python train.py --balance_loss=0.0061 --init_std_router=0.00749 --learning_rate=0.00303
Below are experts of layer 5 (counted from 0) of a mixture-of-experts language model. Rows are named router (the router's row for the expert), gate (a neuron's input weights, with its number), up (a neuron's input weights, with its number), down (a neuron's output weights, with its number) and show model dimensions 0-127. Each number is 500 + 25 x the weight over its row's rms, rounded and kept within 0 to 999. Numbers have three digits each.
After each expert's rows: "raises" lists some tokens whose logits its average output raises strongly, later layers aside; "mostly gets" lists some tokens that are sent to it at least half of the time. This comes from a sample of Wikipedia text that the model never trained on.

# expert 14
router:471508554489525506507516492534488507490481502481535498529503509543519502521436500467500471476507509498514508492525498502510484487547517518462474508520539511500487477494527492463514467501487458464494487510500529464528528416494529524492557499488491475498502489526498487471490513512526481518458507497498507498521484492499452502525526483488564508510523496552472487500517509500492476494516
gate2:524516487504497503491465488522527521440511520522532483475468496483492467470485502500507544490509447511483488508504484483511524546492490504498513461497486526508512511523519513489471471481499496534489559509470486535506516443536534511508513533497441492488469517511492476494497530497529454504453522516523469482480474503561483456512468537491481465493517534554508511475489489534509499528511
up2:470484474554501473497490510482521500503513436503489488513523500516532517527483488502488485492532500497478544500505508514525509479542489474493473492516477499512484514508507482487482514490476484480484515418502524490473517511517493548506520505479503453518486510467482506421449535544516493495487498534494529508527479455501485516489515453484507500508541527502463466497490508555481480487522
down2:574495511511537486494469432492488554520448535483445457541484494523519512485534483524511480511514476511502498463501463501513528498468489508491450503516526510500464477523501522540507487467438498529477464492536496541498498489525525518504515470534502518481512466526541485485494517487510516485467480495515500533498507535497481511463493518499487481520499505439457502506528508501518455494474
raises: "-", "in", "un", ".", ",", "="
mostly gets: "\n\n", "  ", " co", " res", " dis", " inter"

# expert 0
router:534435505534535500491455489502522515532464484523500522501492484510524481502479501519494528493535508509514496520506458457478500505526514511492465508508549501432501507505498526486516501487517465462508538543514518477488536506454481504491493478478515486480502468502508506463517515530516479500470532498516565533504451473500525495519489453514520462457496456521469521502480486508443483527531
gate0:503478516492484484496478487499501465521484493464517507506522466519550569472479520544490519487486486524507537501508449495462496502505474506497516485513502509525503510536456483524486538537476482473516506466518512510516524484532483507511478484520497487509496580508493496530495476506498509505489484488524499481461497511591501513497465509521529507505489492482500540500540508486477444497514
up0:471498543472510496506534513523496494470482520475467490500516469543555515525474501461483504508549506502546504542463485544515486526511514515513495506498481485495482519454531518466504495443475496494531490534485548493533537505456478490462503504553519513499501434495518481506554533494489468501502521514515485464498469455512509515546529481532483462513517480509480501520506507517474515523492
down0:482452460494507543521468514477504522499537491544513471502515529484506465499495480496509466503519484486475493461539527500517500449498502507459463487514500482460511501519518503526531459525486513519505498498487535494504478522532530471509496494513538472533512485462507507480490507514526500492568478496489526527480560528439462487487515531492480517455486490480480484493460475508465522545510
raises: "s", " and", "d", ":", " to", "."
mostly gets: " film", " School", " station", " album", " game", " team"

# expert 15
router:501474515483523486478495451466512499494483510495566503465503475480511525492491457520465497509534503530460483461478464519468477462500475505483470546515502504503480466492516568456487492471495478523428476489498503509504496461510513470497561523524521497527498496497514514504507497510518499513465500526516493475507437505504513508531528517499504527485492462507490489492480512493465508526540
gate0:509499507498479490510489513466479504526473502467537447530507499497499492516518470533547512525498483490504476497529558508543474480552477462480518506509508480525456474463490496477506498535525499527485501484455480489562502489485505475497534497539511481522509446480535529502480476481475526511495533501507497509502434511536504486500541446510514498493488506458502488459470467492466516499537
up0:534526543448431458456464496519483499480511547517467538427503516558466535498516467487527509501510515482515522530491470469479503514501516465505474481482497497472480497503508508454537506511535506480489493527485517498492513518511503491527505496534553525493570501490498499524491493490541505492439492535488506485501521479502493460464528479486490489488508466507466509493477537519499485542482
down0:519456476470512485500525476513484455469510495534498524490460553459535497471538544451492491494507553482470483490528495485480472497492521489489467526483515503524545490498534492485493499555515481506517467519528487503507433476498478483468536494518508511524483487502477528498500481487486513485514509549437501533471535488498505510494509473519479496462524483485468560489465515541477483480469
raises: " of", " in", " to", " and", "."
mostly gets: "″", "′", " t", "°", " ft", " Location"

# expert 13
router:490526501506515508473499503471473487475503519541501525491510492486464509476475481545471477484523510459518462465471495461492480460490505516480472451532544489512518502515482523483519499497476497461477467524516480495489485475509522514493515494520483467510530508488522519471548494525513467511503458523551531496502487515483503551518508496491502483504492497516499478521486534543433496479492
gate0:467484460473494504521509522477466520528526510473537528478460524498502476476530518523516476523550496549498455476494485471536517523502460528523494528482516499553482537493494491478513444520502533492463544465518515505523473499494511493515482467513518491519502480535485473526538493556489494517489503541484535552510504472543502478468484488500523478517458506433524499522485509527451487479513
up0:477575513522490504460501523516509531496474471500484509482495476521501488516504503512507503496504511489511453529496467562480494478552539486529471429532496505496471536493505484471536521524541519489489496514483487459525523487516471494472528554460506509493495493508484515488478511469494550497510559490534541482547478484536534512504497491478475538519499504473502510493559521474493480536511
down0:539510532452513534505501500476494513554497509522479508492523467508512503503491489481434485532474469521499508499491507514439464489520514493525513522489513483524537482505543498439461515445496448475527481502484517456497490497523508480441514548517480496477501513477505526493503506521498499513485449468537534479517539476523533497499485520496447521548485474519538486524524531488479520491495
raises: ".", " as", ",", " of", " in", " at"
mostly gets: "S", "L", "D", "G", "P", "O"

# expert 11
router:480457514532547455495503494506447497540535492527500469537489494513476522520493459518483470536459499540408481477476471496506500498526466514519494511494538433471458487490501485513508514467486516515503451547487514514497488502495496526509509512503531503471508492508499478491457454521498519524501547465525504508512506490449474535495520525556486524479440496505463528472481533508434507523487
gate0:518529518544499474495485483531463503524520474506455493488494465501508483428495506487489530498480469471464533507500504478537520497525523526495497490495520507472468500477506470576516508485473518489502531501501478521498529489544474507482532463501482505524531502463459510518532510497500459543521563510505479518573500499505521473510519475498541507489514499507512490559466458535516499440529
up0:485527527472507494485518505537495480519499512498555532521508489476469494510500485492461455494524492456479524501546504501498493519460503496473480479499475512505495518513498497495536494524472500519511542481511510488521543459533527505499480511454516504477479515468531473504519501506501522458531504497542473470506496544461517463461493478499495502439484497497495514503501496495490496529470
down0:485477499484519525498505487529503493513497523492542487518509519464460509485555523486511495507508463486519419474523519501517467504503529531508527494493470453464490472534516487495494538510509503522524519518529518514472481490488511499505483526503518500480472503525519477493464497499462535539508502455485519511460466502532500520530515483541456517507504470459461510479529515520461532549524
raises: " and", " of", "-", ",", " (", " in"
mostly gets: " John", " York", "ford", "ham", " William", " Paul"

# expert 7
router:497510506525503485518519518506478514465476508478478491494532457537562485495466496495476517475504490503553487521507530489525482503515476500443491506520577504516482520496495505479514502482503500491476513489484490529497516489486485499462523480478504485507519469465515490507525498526565463507454496477503516453528476462545511495544490495510533500522516476520514510558529493461472449487557
gate0:483495510498563521475471497525524519461501512504512442489536509482515484484510469512529510511514517494453513557481502493506529514538477514522505520525508537505517513459496492502492528508484482466494509444447519505497542458465491487508540543518501492521543487512521544473464504548548522492502496519494510435488483487487472483512504489497472512494458513507515494486495490555492464461453
up0:460443503531477485463536511508462490495527491522501507466469481490495514476492483449462497471517455542485548457467498495493528516487538506474495482494478496471498458472511496513462479528503531501495509481479496494474497456483444569510488477497490542521503472501525506526501530467454480490536510483489468497497527488519521511484432487516502516486510520449511523501513523485477505563489
down0:507438485480471499489501473477529524509500535518527525520494525475442483532536512494544531466488495497484555514523477513484502519464472514505467492517515480491530485555483502469462548462540483492502544527513476490498486492488474514488507514474500487495485487512506439514494523518500464486507481486515488468492492479526515510510495477478479458477503452485497481488488517537502489478490
raises: "ed", "d", "ing", "-", ",", "es"
mostly gets: " war", " land", " water", " support", "rib", "ript"

# expert 1
router:510477538550493458494472497482487512523492499546515540518479514480496482484495489506490503521497529502487476486485520486509482483570473504517490476497493464471492509516525489501537508492464524541503465534500503544527463456460546472508502506477547500492552504492537494495479470549483462541494490520518477539455463476425511495489467524523510503477499479505486517473464480542481485516532
gate2:486483562464471476554510480521483455520569498522499539472480506513541528530477523500488554510498516521527470495555513491516488501464502498500486486491510525469503536515500486564492487550503511449461483521454486517515479496546512513492503479514507525497528505526487521509463510518494484511474529509521519489489499497479496514499495511494489510499480486512436491527528482504489493545472
up2:544504522530479506476517431482505499551523512458533550500509526494460483518524485493491557479486508474472505484489509451470488503563493522508498533481498500482480507537527535529486494515523552512499512501475502499504535424470482501547533478460458489510502513490521518480492491522477506490563483490550492536500509516464506457497448497520528500475473501503500499502461474495478493517525
down2:494511490500500532521466507555492519529525474532543465533502492534503533528510524490505517526517481491509486516487513522477466465474515474543559469492503436450513503493498514505502432496481460490515531519461464494544452458494561512525508526527505510489524508501490508503529455495516492476521469507482491470473543504473518466484491500514499513492507496460509543505491527501463495504510
raises: "\n\n", "\n", " |", " In", ",", " and"
mostly gets: ")", ".", " USA", " States", " .", "]"

# expert 4
router:516489526531522472513482508506491508513457525505479513547489480540467481536522473506517507512507493514483478499534505474527486461495482510524468549521500482480492472490526518496531515559540507475520497547467482504464466499507483545468501500493507530505507485491523488470498476558509480511487554491539510496488484520473506513497477477541507481479465510510496471534447521529480488488491
gate37:500492490467502504519489514507500548517482481497498470479502498526519526524530489499489507497497514503498517517516499490500510554513435554477501539503527519512473512519529486491478534487482508455491490532483545498557413487497479544493474528498473471476485490464482484484503466572548519500533517513462505494500505490540535518477508521512507469514464532486508483471467465545516510472499
up37:497518487529504518499477498495498463515473517481488458501515506481475502461502484511517475474532490456493505533442484509507577474518527518512468550482473464536507499520462520483486515508515490511511506508537442509533452526524503475487526506501521524533542472516518522497467513494499483556487530506516491503470479480455508538478477521471529513482551508487544469510502510489525493518490
down37:523476489461498506526519486492495514481508453518527539508547521484471473536543475491505501501529518500552488487451499470510518483537533470490494425474451535504515508460492524488483515488510500503510520514497555495474545488466522518504491512494488477520490509510515506501502525499483543500508485504488483525456484511487455503526501510489488531459545506501499491523498485487490474523513
raises: "-", " and", " of", ",", " in", "."
mostly gets: "d", "l", "ed", "it", "ation", "n"

# expert 8
router:487529529502494466540461495536487531524508532510528523490519538506510434507429511511534460548533504489467487524493501500539508491515481528468491479514477508475463515541532497485516500550497469494489531479520558466450537491473529497494482496494514470522552455501494516521527461463499477494515480460524506524478484500523526482540479558537544509535443493514497516524516477509516501514512
gate2:523510531464509499522506492509462522498518540472485496497518503468531531535502525507488494498507469457477441484509553513547505509537510512451518549555569463537502497472487523484512581521490496504524506511471487529462526492501478513497503480456538518492467478492546524482481491516507484474483449480496472520512508490479567501524482469496497464513453479465483501536490512502516539508536
up2:483508525516505499524479521546533512504528447486517518462473492497483536513511475431489510505522454517499457506486522525535495526475508458512504501516501495498512514499462486513506524500513471528516505514520500523481446484542515475562521494487494445500519481512518498496526490485524467448472486519513530500546527492508514529524487486517522480532448512510502480500465496500544507491535
down2:452500505490500456469479539545506488467498474473496484499521505494484444484483435512518464505478495495539470507466431535487545530475515486492450468506497517491487494520504521510489521496538456469505494484513486517511470507505507512498530530474545535494494555474467510474509522516483522497466502485545482519489531509507439492452508485462512535465524511506482533512487498515501463520521
raises: "=", "-", "|", "\n\n", "General", "\n"
mostly gets: " (", "\n", "\n\n", " |", "=", " \""

# expert 2
router:483441507519523479498507478501496526505500490567520523514490505501446468504487490510492505528528514477516494440492476440517487467532523512485506498498504496492489526475534491496514526485464492455501491538496502523522510454440491484519519520507511486494503513514551541514501503533479453492480470504520560526475463481480495497505480478530527518469492473522494506491426560497440497485468
gate2:509515535497471470499498473504486529488512516465538491481442530482441495522502526525532467502501495520509532500487552538491504556517469523527444500495498503481487511479449481511500495480536506497478509479514508501496489486526523538472476481525498487461521541546512516516555509515461504461524486539523483522488464497517465502459481486521495522521496484482491500499500472541521460513517
up2:499487541496542522502533487505510519492529496512449492453526504471515506509422483506490490493540501492521521529518497483530536498512490575523430469474475517524501494471423513506467469483489542494460507504547536498483496479513509504549482463526535561526499508551499527520494441524511512468473517505509479526496508479508498484495485496523491491513501503548501526488495448534517466481508
down2:485458491471521483513526490492499481500519489472501502516496564445432507496499538523493515492530518484527523525516485492480482507525525464492536529477488484496521498521498513547501529540497537525484518492559514500529504505464512506521515528491522524485501494508505516518504493507439488487509490490497496543476533515509488466512524503508473524455504492464515517509515502485471495494530
raises: ".", ",", " and", ";", " (", " |"
mostly gets: " 1", " 6", " 2", " 18", " 0", " 3"